From a checkpoint of a small mixture-of-experts model trained on Wikipedia.
Training: a variant of SOAP for the experts, 479M tokens.
Below are experts of layer 5 (counted from 0) of a mixture-of-experts language model. Rows are named gate (a neuron's input weights, with its number), up (a neuron's input weights, with its number) and show model dimensions 0-63. Each number is 500 + 25 x the weight over its row's rms, rounded and kept within 0 to 999. Numbers have three digits each.
Before each expert's rows: "comes after" lists some tokens at least twice as common just before its tokens as in all text. This comes from a sample of Wikipedia text that the model never trained on. Tokens count by the router's weight.

# expert 1
comes after: "\n", " |\n", ")", "1", "0", ")\n"
gate15:502480481524566546482509510562524490490534513469514499473498523512537504487485475480522524576477519488457455511520504541483462493526515540557550470492509476512492486503486485484507472499509493
up15:517546513473462489496494470525481501509487465490507535523497475500524506494495513485480478505513473485504528449472509496476542484495532486473492505515520463446508481484504532543479523485520478
gate16:543492517504534522487495542454475493509531507529510496530496502498477523471514482537489479507511443553526465512517467520502508504503531502466510498467496444532492570482509496482508492506459560
up16:478495476480502541452465550477529498520499494518478482490486489463489508489489497504470523495468486528518489490504494491501490480520504534522503475537462458528474495463474510487486489535490536
gate17:554512508512475479468486519507470485551477488508532505460504450511523496446526475489498499481544510486516490530501478480477480554456495465490486471490505489533474507451514487498489490493501525
up17:473501489506497551541457442479466468519532506474487532468538497508489532402528508519501462484498487490474523477550527493487528493491450468475485520504485495502526485527493470487488508518558501
gate18:461517519507513498499522484517501505501502487494478538470497508457510513467538529529508505523546479539519485495519480493524487486492499468496481495445533527471494510504481454494500474465454478
up18:526509500488509489511483504537531497510473483483493500533495517491496536516482451527526461458473500488498544517516505519491554498546503558475484517508523527479517493494497491505520511514489484
gate19:451513538548548493496516507517432548530538502488511527485495512515515496470486503439499516505475449501511514481511521509459488468484483515497529500507490497500477478477484486494481540452512485
up19:478495497559489461485465482459494502486538509522502468517518493474491477493464505489508484490508476453505512497496526502518534507477482520502555501485516491580514498529444508455466513474499499
gate20:529516495501526520517475472501552492533500478500499484482511513522477528487510526455501453554520474512501527485489492506530523476506513449508553537509530475492531503484439497509468512533469453
up20:475512514469521468478522497545481510523535527467489493484542487538530480460471545508456480454523495518523493528512539472531561512455532479525507541496485506523515505483504523509499536516508504
gate21:478477514518551518502476502546481511481539497536506473508500493549538522496488517487502454529448502453529476491512528511455507470480540532499517498503481481527429524490487497464514494534552508
up21:512492463531494505505487519468494539508522517515510514513482520478500486487504480507520508498538523528491493519521504528517474512471446524499451509485464473479526526483484491512488482506439513
gate22:513503487533499482501523475498484464482531494466459486497517494492485482454499531509507503498524501506509527526455513509492508495477536486496500532460507523461515482531569504515502547496486490
up22:479537474530500504519531487517537512536473531456509556494496499538517503520518545510487506531551583474543463505520506495472487506492494455473502515479464527513499487505465494502492480503495515
gate23:537489506565521458502510518562483502528530553526510510456506514434518506517488518499513543513526464468516503488498500475488492526499515507487535536507505487488501473515498502461480534454517516
up23:507513497472439519525496530505475486507486462477425521451479509525536513509506504494473469485509495533483477543535508467511500469502547468483461517489491471504519540509497478498491457509443483
gate24:477511515508531477512516482503521495507572483496483537501513496525506533503527534531535483469515479537552512552515531524493529503484523531471506450483533473488514520527506457482523509518532529
up24:497512480482491519501501513455531475506482522471538509493525477535480498455517514521488486506532485456502498501509482491483504535457486538447484497508490487486498500496505491494536550498480473
gate25:502476524508504516461474527500447471516477517458530496493491495468456531550558517517505502561513474454505494472507487500479483518471533479529553475488518484493467484450509523510527507490523460
up25:500525519532530494537496518441491508494532501512465497513490487487480499504500476528542491467486514536477532522508444515517486513515509533461483527522505499531501530555523472510508551509469517
gate26:498531535492489537550493463489524502540533511483537527523499516498525459496444470489504453496501534485560500537531469490472478502537464492509509517468462490473502481513504533529490504504508461
up26:512488503451454524522501503518454517503539446517495529493542514474532447540502499467455481503525488533498502498450474499537527523543495486533492519494525478499514532502499519539496492500525504
gate27:509475564529511548515490525528498540462483522494486487500497462499489474478503461506487505497498509512506493521480506484479500480480517487478501482508500455480522510513512480431589506494478530
up27:503564492489484512502483481520501452530473485477466530522530513508493478489492465513516547504519465477477475499482495479546515519471534534550495537507518483478524450516524476485505482491468534
gate28:501515514488474463480503501523470467521518476489473508469500484489491515526578466506525530471529517526540522517514479501496500502516489513555504488521472533521483497492532521493513487532525495
up28:502509488499495512478507526489520504477506533491501476493478490462525496485484505449530501510490521421482543492460528442522493541534487486455489506500540495492464495476493472499514530487467513
gate29:500495479500547514492465523479502476480489460484499503490538464481537514514459481512462515545497521467556478522482501513452450510511476531475503477504510483504522480503526523539476515508524486
up29:475489540514525493508494454549469463455473507498505500477528435486495488520527545518526543498485479533522494521514522505496516478474530473481513515523519519502525485498472501503526506499490511
gate30:490513552489506518502465490543498493447486474496529518512503444494509539515507526535497528512504467525504499547507499506481475500498509485490540463518515512453548551468504544491474516507479551
up30:479525515531472502522562478529488520488480474503519479498482529490498500462509476472485456494515527474522537519488485479478503530479522524459465499464507465486505498467508529529472478472534516

# expert 0
comes after: " the", "-", " The", " a", ":", "The"
gate15:490491540532511490460454518513512499475532504516552494455536468492532492512489519519466462470479499513525507503487502502501517463466485563529476531487525500511461498504511499537498461493498475
up15:494518519488565518497510476502517473484487514514537517489512539549539499504504489525506504543488487500486551516454504485516515469514554510520516522515501540516486474492523506477511524506471536
gate16:531472459520524500515467508487450523472525495547476491467523494527492501519475478504507483527523421497528490501501498474516495503503526509546502488530527556479472526485535494547503537479524502
up16:537468472482518527506466442499488551536505513503510514528504503521491483490496496540535514494547480508506502479478487545527503503470510487524532508509527533503475503492498461536489518538504495
gate17:489492475524486482547491513501467548485508526488472497513500479492471510508473494526506507520451538562535488500558504488534506503502485478527461495465492515486541488466499497491481490480478495
up17:524505489498476483500532495561493483517480485532514497524490542520432511498516472519484531504480468517455514534511505570481533526481494526492483499510495500525486539478480490541525512501502476
gate18:445512517488502492496494469490487510550485501526501507486526502489479499480517471503520507467491507489475433476530487511456496514504502515488548492506560493556505498486508487549516541461510495
up18:509483484524460490490490504498487547532568465490503497500491517552515495491533446493484524524498493497485501488469513501504484476489530433509508512515459531484470505496499520479488513500544586
gate19:527542537475506480501457482478513483517503498458506519493462500485537511501506494516504524499503514522512491508504477507450501487493533480503495490479499480497420462485488535509511511505503537
up19:508504518518476498520531514466477476505513530540495507457523454460522516476499491476515556484498488518459517531493514536487478517513469501456448472525511466556515486520502440489541517505513504
gate20:500519505511471520483479537496521518515512507469519507484508488531523549503495501534525463493438470508511495508504514489509477537514524507504493451488525501494495524473482490485454475463492532
up20:494525474538488498506521493528478526525495517534490490475501490481491511511472473492536488452484460507546474475504469545521517485540513509482492539464498521511507488526526516515496453464500502
gate21:468449497475511482496509501465493455505482504505490497529515468536532508550527506489509531561507509522512484486537530495482548494511560441505516465507524526492477427505508491506465505493504513
up21:540475492491514528474460446475480472502507492510514495466547502477495460520473528498545511465470499505471457528523522524512505517478499488543474451491470495522494524499539509519504519507487537
gate22:487517500468485497523466491504538498502507546497457517513469495492515522518460499494527535483490485486532523498514540507460519456516500469486532482490541533490494491476520493535495500519498549
up22:485537517536499487473541519499510484467452537530500516519490514489492518500507503474495513512477530484527475503499488439504479539500494539536498483509522526502544500503523571518480487530484514
gate23:522502540511506514528462516507495473484509495526486502485485499446513509474459531506494497445501517478463472491503508528503442496532499472524475533525492480501552508481531507508524518517523527
up23:520511482513485531502466473511493497465490488514510514489504477483498503545521464537510479546541471554485466535484543481518482513516522473490510502489508521475460511548470482501518514510498527
gate24:492529509486487480539461513536498523507493477482484509515493505524497508523507522526545443508508505493517468488509501531523488458517486539544536460463520439431468524496457493461499496497505542
up24:526532563498505519515474495492503502483551532496458503488480542490508489491510507539510502506510458521503524498478521536489506511495543493494434507479513509506504495475485515507492472538476525
gate25:499545503480547471507453515492449507532525494481504488496486494470510479497469449510461499520509487534511508473487517514527508537504535515532454489522506486493511472470545475502487501477507540
up25:462493547494506504490531510529510561472520492518523491467523504501512511515480491479538499528510477505485533498526504506495510552485506489482521538499468541486526539494510506501481470544534484
gate26:482502492494512524512473539523494510550479491486463527531482493482535498492504478505496483486458464527530485509486502498543492540481476525507478523480513502507478478473498498542525512481506481
up26:530491460477481519507494529462511516511488522491443482519542533500539505498477573516464469474523491514543497511478478465517476480499481503521552451476489524513515472488523493511486503489468522
gate27:491484527460488521523483456502503499498532507521512487472493515435530511519488483467503505511466468544546468507502530488481434489510522429506519509502533487497507474506504508509525502478492534
up27:518532524530482508529496545502500464552467518463524478478504512467503537488513540523512516496480507485446512528542473457491493489526498524516498477442480494492485502524500504485510489498503487
gate28:490484481516476468472505532506501486430525537505536555500502498507498543447508455533450477459477463503517481528533474490531514479526474534509520501528517527481512487458520476491464504480499504
up28:478402524503502533522561468471485505482542511496499476507470496479493507533463496534489493520512529501489478548491491488472491512486505511477529507522497492536484493467455483544473536520477491
gate29:509532453498578498527488493485487497511531518501522490475509464510537533509496487524514468488500521504552506503510522502463495437484510503522482524481479485510493523498475522470520481509453459
up29:488513466501532512523513498527541481515486481490523518486500539517467505549477473520493487477503489516526462546514493490465485502469444492495481476497496471516491497534500509491475510465541542
gate30:485486529513532476542460520546519459483551468531477517428507485484472488505464466517555469506468484493530483509503495515496517466506537510506490485468536449526485467487496450488458495462522504
up30:461475504494476464513525498495511499478506501529529478501517495496488524508459457475521526496531458496520473482494506537495530506481511441478523480486478472500520487438467497502544536518531504

# expert 5
comes after: " ", " the", " of", " in", " (", "–"
gate15:469504498519523504476483494528465526497500463478531512487524515508485512502498485484506487510507527518488510487520554527513496538470497508517499426515508535492463474494470486489526507484516471
up15:475443501487500508510532490478459477546490484510486497489474494480467496503525471505503480513512497487496536500464487531467536496565492487513521541537530487500506483489436502505511498522442493
gate16:466531506474513528499500529511507491545475481464496487509499510501484527540522467541480519513458526556498511516513481530475515526520503570510480455529500436474502487495498532496520478498461556
up16:495478528483527480519534507514486455522505519479460516518560518488470491487531477522451497503496517509505466551502550474507469499559488504530506480500501485509479511481504537527523476549496553
gate17:514463463520460536510481505500440509461497480537540490482507515512527497464495465523505504484537454454495505508493492526488502530505537475543518457516495529516508456479495497500539534493495490
up17:506503476533516465548498491513476530496497483499457508516502496522467525509521501501510466549502517512483513454529499516534549508513480479517527511497483550525512507533497472533542470543527444
gate18:530515502513517519502522470524491521524503472490526527430474496501476542497494503512503524471464491476523466470509460535488521525534489502503470449497507509475498508495570499502462513451535529
up18:509467526537498534527497518516464476464461501532573460531543478558511478459490480466520499482488517498474514517485511490547482494490483490510551559526513471513519464454534498484510512491465508
gate19:498483511513497514497465502501440490499493470472526476541478479482471523515515536514475466512531471485562434460522509537505481476497494523514506497504474547494514468552513443522505511509516529
up19:526466483464494531437477503514518499503495482519523474508519466468481511500516485544499533504453477525517487492513484529466511549525504477530508466490543475475508484473550477512525518523484524
gate20:543475511535519494529470503489471468468481522489462491468473517515452502518535524486505471473540490483529487435494513505479468488479458498526513469540481507503497544507486504505477484505482475
up20:499515504482465513505456480505498471457463489523537557495507480517502537521535471519476516476507459474478472539500525491504528502529482448485529511482529519504543510471524502448490503467497521
gate21:464492483479501506489508472520507500510520547474465500474488477510518502542511543496486505486456515531516506475471520477476472515484552490526497490526497499542521487498556518475481512507563531
up21:496443480518478514508517504522501514515449522492480498500491481521520464520446474506525484483520492507504511494530473501508449574507542469450529461555447507527463506486499506481523460506489510
gate22:494503522521516456452491518491552527501492449534505508511464514471472499561473487413524463514489481491500476483483501495517495461476560497506483443507517476513498497507530529496533496492471467
up22:509502528494507486510485510473484476515461507447483488487543521538492514502475478540486527486500513509476488514466527534484485512503486511543509521519455488482531523521504516477490496460535487
gate23:491493511509498495470476542529474510528520496496505543544494467513516484545542498474497512528462501532517552512480517502521511495482490517478481441467498581510488488496499501473538522516523499
up23:497490509486548503457460514468523509479495488463533464527498530481508487490517486491494494490474543539483506523482448480527517457479470527503498501488479471525496505491464441515546494494506476
gate24:521447494463542463497464488517469491480509502539483460501491539500482471492446519524492501506464468491501488500502493540518442486453454491498480482481463486468513497525542513482528519497511510
up24:488514484503455510521457477479472467473552467495504508467481498472450523534510440491486493501501454518465489464514489529494526494545501505501476502507532502519513512507510516535525523494459515
gate25:492460525529514527482537527555530522489495502486508522505504463490515511488496514489502462499433480489475537533497468495460507510472518552501497449513513475511480449480510555487469523535474489
up25:503516516468489460483529525480504520477479504479475458521523521461496503485516504478479458478489535480471515515491457547543518537501512524483501472528542522540480501474478550502517488532477510
gate26:528496504492518498509509549516587536501517488471522472517494503531521496498467506486524484465541436511512499450526545508519506500511528524495526458465521531503534478494471463497482496536500454
up26:501474475527516458483541518506512481489519519521513496547543557490497537496518512518472504485492515433528465557538507483476454517518471455450516498522503503515470484480539485500462509485527524
gate27:476507558487529497504457525537505545486522492501506516498476490479529517518499513510533507497473472518547444471543473493540510489523494508535533463447485478480523475508501504531516487511496490
up27:487516519517524506493543501530464574538502523476483501500513552513487489570510476521489455470464522493516481455510485523497497480541476527530478495498430500489507489524493534498494533520542518
gate28:489496452489523493468495489553542534535454544458482549444510513499436538470478456500491514501448541508497510511502444503473500439478498506478467482454486476480478479502521499519513545484504477
up28:496501495504512478479497456481494530497499529493485523493516469506449466477493457564480487514526506527459518493500478492447451540475514499513489526489497494520457485563476529481518482512488487
gate29:514494481512499508513514490528482507459526518448523510478534448524518499496503489487552500490524464464492544515515514491501513520479506532490440457514512501491469489484496523465501502495489466
up29:533496525516516494548488543468463513478505514509493462500560500499499475498545487532538471505550521544472508465490536485518477498541508474447505464503477477478477508472494500492493510516533552
gate30:512472479493480507491509503506499483537513512487533538500472479501472522462485494498494506492493454463494554522491556501488453492464561451512512507515496510498510496506525508465510486510505502
up30:456490473510473484489530521480522521493478523463485492519532523494461505476486485457483506522464484493497486477470517567501475523485520483513488477529485526462492472494508497462544529537497515